{
  "hidden_size": 128,
  "n_experts": 128,
  "d_shared_expert": 0,
  "hidden_act": "squared_silu",
  "init_std_router": 0.0314,
  "lr_router": 0.00169
}
Below are experts of layer 5 (counted from 0) of a mixture-of-experts language model. Rows are named router (the router's row for the expert), down (a neuron's output weights, with its number) and show model dimensions 64-127. Each number is 500 + 40 x the weight over its row's rms, rounded and kept within 0 to 999. Numbers have three digits each.
After each expert's rows: a language model's description of what the expert responds to. This comes from a sample of Wikipedia text that the model never trained on.

# expert 0
router:486488536474467532561504442530508500515490502467456437475547524429517509516516544537517462592516458481575462502500520537470533489504537513558455512492476507464478514513438476567573562471507454
down0:471470463432470523596484508519460515516460460494465476484488543478538613440526528510533491503420544462515524468468522492499518476480459499444474459555488516516557425386542526484471542539498475
down1:515477513494550473532468444519469491469529512507590483464558491524481496442496447539525507513462511441551528544569492449478531473554439538435475551467456553585470503537496501541501513529487510
down2:463527515516569461527508605515430524443439470476451469516555511548507559508456554535448540560478495533457421522456505505521517497485482492427464499515439490466450468514501496508434455515540530
What it handles: Sentence-ending periods. Periods and closing-quote or bracket periods ending a prose sentence, before The, In or He; also titles like Dr, Mr, Lieutenant.

# expert 53
router:492515474492452499533506486543519537474476480503429424506590504456492487489534550512518501586493433519525436532481478526496483471527553559524450560531519510451500527482387481544486559424503439
down0:508533544465478490545403524549569507523487539456493555554444411505490510531497538498529507499528536466439548402541493470469508458519493430524536555533475508489578483514521487489445448429507557
down1:585494528534503426439502510463512529512511510551533473410461440472481483431486499386556500394517401437545477471517555454521527489540475517505503518471498460527517509491502536513513494465497527
down2:457521492552502483464536586466514412520451491563478473434478490486468485571447491522489586511496425518446540557492510472515492508507491421436548520444456489549447601492493440538514489608548560
What it handles: Small number tokens. Single digits and small numbers in formulas, measurements, season numbers, tables and chemical names, such as 2, 11, inline-6.

# expert 2
router:427509472508437467572550478519469502511482465509452507472518485452505461483529570556515506567475482547582501538514494554517526453527488479523432537561494515509546491492432448561535522502454444
down0:467552431491420532532473525583557478525473488443489458495473516546494499565485512522484511491540529486449503541491518427515511516436502549464466520569438486543515547544496494538483481434517541
down1:521462493454580442467489533450536519531512507500524508447471507528483461505558521473519559591511534561450515538537442532452477523462436486496439493532435482553462518473554580525512461509542448
down2:532545515555569510496586492493489523516540480492501563443504444514502543487343539485463557486466475507458489451515520504474507492570492421476520511472472494537558488542512464532567406481492484
What it handles: Ordinals and rank adjectives. Ordinal and ranking words after a determiner or possessive, such as first, one, top, final, best, debut.

# expert 37
router:493464492511460496527545497544503574506434429471477381496573522473501483512470532509534502572483487522550434536522456513489554477517501505544520584512500519464487473486454495497535575464534459
down0:515553501545506465514463564458460498465489522465428575471507500521508530450471551502488555561490518452504575465465480550612513554483505427528470500561501539482503486488454528472557459443376497
down1:575532474494504504506492499549441473501453462454542481545452465465480486564498467492434586556479488485493541515448442501564501504508548494577511567504456554570468538578472446473478500504497539
down2:538502491516420437491513558530509425448435482462444452460488490593565478501555431525471519401491547532473475466537537474534514500582510531523489523516464523503501511412541460499547487555524469
What it handles: Mid-word name endings. Later pieces of words split into parts, mostly surnames and title words, such as P'age', Sch'uster', Ep'ura'ș, Night'wood'.

# expert 43
router:423487519548536537576510558493447522430433499507456434488542531469544493453517532511555491610482447525557447507457497552527510431482531485523497538536495515454507522520417494573441576537492444
down0:506507482492526489420567519487536478543451542457466435449534532503526542468527502422467456527452574549522507527393536576486508423446503512527494417558524481495505524482490530512505457513458548
down1:492424467506439516512560445546483521505436480580440496535542550425497533496522527439557472491489494458562449509461461541548467419497589515562535533487525435544444564557480510461452441569407569
down2:465477573550515501513536467487453457473431475462446513432503534485531511438514533479475497491492535545515525415498501496469493482473480497490548508510520543528505457477517514485540496535572419
What it handles: Dashes and symbols. Dashes, hyphens, plus/minus and dagger signs, often as empty table cells or as sentence dashes, plus LaTeX symbols.

# expert 13
router:496513436538453526519546465512522554497436508473448467431570508464477529489561555492498538578457457475563459505427423526554505478513553483529559527511507509460469510491434484549509581501528501
down0:525407465460549425480465587520529504473535433487515499516412496458434451515445468497508480487517515480469497604512480550502449569530471546444532446533534517489576530506482513515538467535438497
down1:525526511425512471480526534435520449515484486504541546478525436499446494542437489441486509571432544482524420540535452442467532541540490465578528522445545513494521570519497458445544495502602535
down2:490487473487419477588550517454384494485527477513491519453527520537535523491519524562461424538510493535530455458464494587511495517448561556515507469534448502532482478478520461483520494513530483
What it handles: Year digits, countries. Final digits of years such as 201'4' or 198'8', score digits, and country or state names ending a place phrase, such as Germany, States.

# expert 60
router:463487508510428523589556472508547545469411501518437477464511476483532488523529503519531463531467476515537486480434450547514548495466515486543505555505499530478541500474423545573551562535461500
down0:512462478519439485496478535447508516579429533470463561492448552478527525535466512535480525445494526509517504467434462496513497524492548456523463553510501439484537492483565548573502453504457525
down1:487522507506610574491474463486494481538406433548483494484467455523461525472532467444446463577539531505414484561470475503529544496471548483525512468452502518470558526510510549459512425547527517
down2:507531545526478439534483509440449501494469526566469493443458488460552515452521558484482486478510526489461516448446474542528469455505484421504537490546517527463493483432548563482530481530530475
What it handles: Month names and percents. Month names in dates after on, in or a day number, like in August 2013, and percent signs after figures in statistics.

# expert 5
router:500500440476467530558569485537457530450480488483467421528593542475511545490496535494487504522474500496569505501466454520528528470444570526513489543476493507478495507467439479531493578447560454
down0:520408486492615552496473502578479482473578481448499542506491474489496477459429466471504463541521488470547499429498501489576448502496424483509510462525524523498433432571466501464475452539486585
down1:495472543448558449488483502512426546509483432542539457542554466466546561481466543489509525444602550511482550525515518571520534528583440550514519514413492495490541509455539492540433452490515488
down2:546457543460515508453493520547478494558439526435478471454455499467493536413367564508547464460511508499503435508495519536580487602529517496543512528543477534505488503493489506533489439516469562
What it handles: Commas after places and numbers. Commas, mostly after place names (Dallas, Texas), in thousands separators (394,000) and in list or date entries.

# expert 24
router:490475464484448524533555486524479567491438460474451428495552529503517500417523525505504472596463465506544477494439534537481554464429533498492458536534497486452506482461466536569551553471563463
down0:434426485374517502562579425505470481506537456490499457429458529479492482495493496503481553511452409515510527520478519493528537464452543571552489494509555542467534469504533529506565491518564511
down1:479483524459504524517405507512508499514534481505533463555506497548551513423377494466566462507476505452439466498503581506511508509481495484434459500510518520469515531502510534526494524498556594
down2:524555452419540526552499543456600491466483510440495408473503518517497491524557536484487455517447559580488567463541451440474534548474499473453459463490552482456563476539452497515413410462479502
What it handles: Decimal points in numbers. Decimal points, en dashes, slashes and percent signs between digits, mostly in tables of statistics, measurements, coordinates and scores, such as 2.18 and 1.91.

# expert 44
router:488510525468448491579518480542483534546475512449471427447577517469536491517525495536543499539507531529507426503454467551483517485435539523556464532512478507500517473439480477558522602515545406
down17:547501480540444556479498435485553525438540511556498432514548504551539452547496539457490491523476545479530471468483512546521465521563515553471510498482522529488512450484489516481486442540546466
down18:535485470394439476480539510542590478441525483435469423437446495543482498503542511553475566510511499504541508545524493543542494523427490505567491527498485463476539533458569512522429537524467557
down19:502483515450422517494504530551474537564567420520425495503492511560530532523509514538443545529565520496535439549464552512572523493404521445495461474508528483488513524463462472409476454535479511
What it handles: Name-initial capitalized pieces. Capitalized first words or pieces of institution, team and title names, such as Football League, Home team, Legion, Campaign.

# expert 63
router:454510487517443513515542503551522534485460498466470420507599546487525532508499511496507492591478473501527458473455467519500490422423516555492569570542492498510509499474425476490544552476537437
down0:546451495590412558518502464481464514514428544480413461489487500472540533483501519521452535503478546509528464501544478562544509435567517430525509516516442459503528418546503547522493473494506575
down1:542552499448515527459434552600523527520520596528526518548434495559529498528519505537449512454597492473396512468478526523499451482479582599457506529480486470570466543526453506511521486527563437
down2:505432553488521499523489560507496444457481506519525492452537476466591461475442550530518527500510453514517460441448445445532513504461490412529509512509546509545479505424494458517582458543563450
What it handles: Plural word endings. Plural or final -s endings on nouns, often in table headers and lists, such as es, ers, ons, ins, as in Wins, Years, Less-ons.

# expert 59
router:475467464533448483556535424520525556520444493499505444446564510497477494487467527469514508572463453518532438536493462517473497471502549483538559558489473529492489487511462470561532603431527467
down0:538568570509442559505512561427533496516481450552439549471536502484491512481481471468488518467504497495575513501546452525498460546538494481448414486389503470445528530501496501518573480477539452
down1:512515476473527520425479578483397500547456494461534468480569535529470583562515509522468512438511482432494462503505513532446461559452507445525460545532538500524535560530516437463512492481473522
down2:490507421471486496525561457535539442576484541488499484494482496469488478537356432516536466505515490488571479456474453466523571523482524512478464490542467441496471482564470493475515532472603498
What it handles: Name-ending pieces. Final pieces of foreign personal names and some full first names, such as Giorg-io, Licin-ius, Sebasti-án, Steve, Carlos.

# expert 25
router:485458499554424544533515422534490554467467476506445520464526547483511486479475510551485513572469450515576453507454480538549497514543511514480464537510480507498509552541439494466512563465482510
down0:480452492533488445578532457559571516582513505468498543476521500530435509489554499500504492489502469436474504446511478422428489470469477450549469514548403493552459546491522518525520497455606436
down1:546427554509479532467564498444422444546529495529508497561482436545510485547549488539526537516415487542458499559477521490537489509489529528456530527538457461442530491521565471494517504580505507
down2:487501519444475496531434476456513503483528447516567443416502504568494533488501526432525501522523459532547512490539471497496536492509500580433451575434464451439574508569499514465473485516576531
What it handles: Adverbs and sentence modifiers. Adverbs after verbs or commas, such as also, again, often, still, originally, and -ly endings like moment'arily'; also etc. and i.e.

# expert 9
router:487453480552459523566499513507526576507443520456473501483533466463521498487478550539534501603482495544556471486438414509466551436508587553539562505522485508509495513467452506500548541490494494
down0:532499473513468445531445491545422545470575554498498516481520483525467540487515461429436503492451457474527415468442578453534505487425509484530496522475539512476570447455517539447497480559552507
down1:512468479474432427558399488593491485550517528527510532514540527435501470558487500501503508460485543503493565493466592508512525499504489483513549473579449548448521486481518415549509488558487443
down2:522496509510465479471468501476543516462529527516541502580483432506476527555430528460541539541518482497537503471550449458510457488516556515529424492498529567512504441550425530550485566482483471
What it handles: Object pronouns and kin. Object pronouns and person nouns after a verb or preposition, often before punctuation, such as him, them, her, father, women.

# expert 50
router:463474492463421491604550520520515472513480553512446427440538497521510524476513551462530498575484453494496491545495447550530512474530454470479500563485514560478520481430431542509534551505449429
down0:504570516438360555444560554584478524487518569487542541448499453560493426491448519517488428439562527455540531484510489511495560517528488521525516492554486544445497417517472545537489488473448483
down1:481469487479560521541467470491462456476515524505493474545430554460476552500561487557520528553444603495435563485514499509490515451548436432489516475441539462486454496461451509520503438529455502
down2:435508495499521546460485451520479451500484486491467490493508592490598514474535521531518496531445530561514592468456485528467464452499448483478498434492584537455487445417543548511540492544496536
What it handles: Quantity and general adjectives. Common quantity and descriptive words before nouns, such as many, several, local, such, other, plus of after number.

# expert 62
router:452512460509497508589525495481500513478463514445467465497565528472505488449504565514521495625479431492554476545419501509496531458482540501502519526509496506472505535481395426544489586498498447
down0:500473482521446500512502478529508515496453562480448535506445556480454473506472537452489462472463487511613503501505471539540474532506543530480471509469555498500487519556521579548518408451447443
down1:561451504484550518500532456500482525525452529552475477513489542493538582511534446470464503555471550474414434530472498462458519482513504456503555532521434488509477494485435558527549508488521490
down2:571458438495408467563559500529532469531540567481520459498509525493551541513497491488485464513416500472499500521452530495536508449444532508458523464471483521487540476437558496423487489550460444
What it handles: Digits in tables. Digits and number pieces in tables, scores, season ranges and times, such as 1998–99, 7:00, 2009.

# expert 39
router:504505525524480487535604518512486473520495552474448425484555525530460495526522535515496495555440488502575444507476496538478547455561543504525430542544459495499550494437462443565484563486484477
down0:533499446497481534496601549494539528562522514450412532473541494491441486491462502539492424437510477467518499504529436481449522459564450449550494509427502491520480476473493511481473531406454582
down1:520477490467430478504479492508482540521447462461493519464569525529510537561506644467530515468439547465546562528522478536498479466438481503459496521529435446481503492514448493444453480477565440
down2:554499475516361545552515452544463492503435496458499476528515463526518518577454487471504476499509562451543529538546477512559495475458496465523536498544498449444480491494500560552473461489487441
What it handles: Initials D, P, R, G, N. Single capital letters D, P, R, G, N starting names or words, often in lists, tables and addresses, such as D-unk, R-ector, N-aylor.

# expert 8
router:473471500543466453569558544525512499506474482471449420473553493475532471481541571477534503554507480525546446540497473528511516476478523528550496546500534520474520502444489488522473544492477461
down0:525427507554540446482435469547448425494552493442526537430505534426496551465505494525514511506456448507469434479532549478495458482540499467464435533562525494542484539492484567488564386550536551
down1:477450441560442538523522425571473542457520520479507479501516540536517541446462515533480504453469489433496457557458494489535495553461518448520496554513449538557486476501483537545541618520519540
down2:479496422521530512469512439459461466494474520513472514469473487519481500558495534569554477429451485511555474545548518482499503479489487527499473457594426440495523405484432558476530425508504498
What it handles: Nationality and category adjectives. Nationality and classifying adjectives, often before occupations in people lists, such as American novelist, British, Gaelic, Christian.

# expert 49
router:448476484524497491537519505572534562524462484472452457498579495509533520508560532495475463589485488517523507546500474523509522511491583507489515531508523564422514496517447491545514508484498466
down0:531497467523464514515442478455521528527551452486482419527465426534486501543517472440559482505498503521469455414406488507521539444548554530544503475481512511501541540547498511476532531484546522
down1:556537467480486514560482553513551543536518439507449449557508511503521476558526518487453558440488537508520459480506487455546426497554420510439481489455493486510566457566500494482502437427412493
down2:561601551582468473529447551510525507479574534571473502457558513490543494477541483443450517419525510414504464458459474457530440497579487427496504523477514537528537461478456489514486509465496489
What it handles: Digits in numbers. Digit groups after a thousands comma or decimal point, such as 250,'000', 9.'5', 4:'04', in figures, prices and statistics.

# expert 4
router:500488458538478540540552493536488558513425513488503470487538555501516509482573566507493501565502460503514415523482476524497491469475530555553462539478464531466458463506374462580494557473487473
down0:489518525529473459480531530485541477516478503559458482495562502534574496531525506542516514573433566536506498481507416540419478444508567488587493509515502441454496414494430511504486477486543556
down1:520450491460482504494538446470487553484459523510444474541454572425468533526508558447496498524520446516524472525470521526597457558542485575575540476441526516460484513549399485510545470499535553
down2:538532507453395503467543543509451470478504560489487453441479522496527582512530561555491489434451574540475568499429488547546522447527482486513456518453510493518527573441505480528475420527492539
What it handles: Final digits in identifiers. Last digit or digit pair of long numbers such as database IDs, reference numbers, coordinates and table figures, like ChEMBL1399-48, 020017-32.

# expert 58
router:493476465516378526535552506565495576529483466518485474467552530454563473515519541532449525561470459483534415480460447524490487466528493483530498560533487535452499509536442524521525573495468539
down0:468521420523491586485480511453488525514483501454447455483546500474504484556596508456436487479461498471510518522421572520545511484484524524550460543547541492445517467477524458505489523466539425
down1:506459510496469453457532533484424508533507575504472491442539586568487517462484496473441480486517510509486479440504478544355431513503497430514471520491498445539512501515491521486468403502551487
down2:485499489506556486524571585510542506534586474551504461500469474512514456516520530524470553502470531442478459449453456477509470494468464499489496476523428500517531587538559505483440516521536536
What it handles: Clause-starting pronouns. Subject pronouns and relatives opening a clause after a period or comma, such as he, she, it, they, which, who.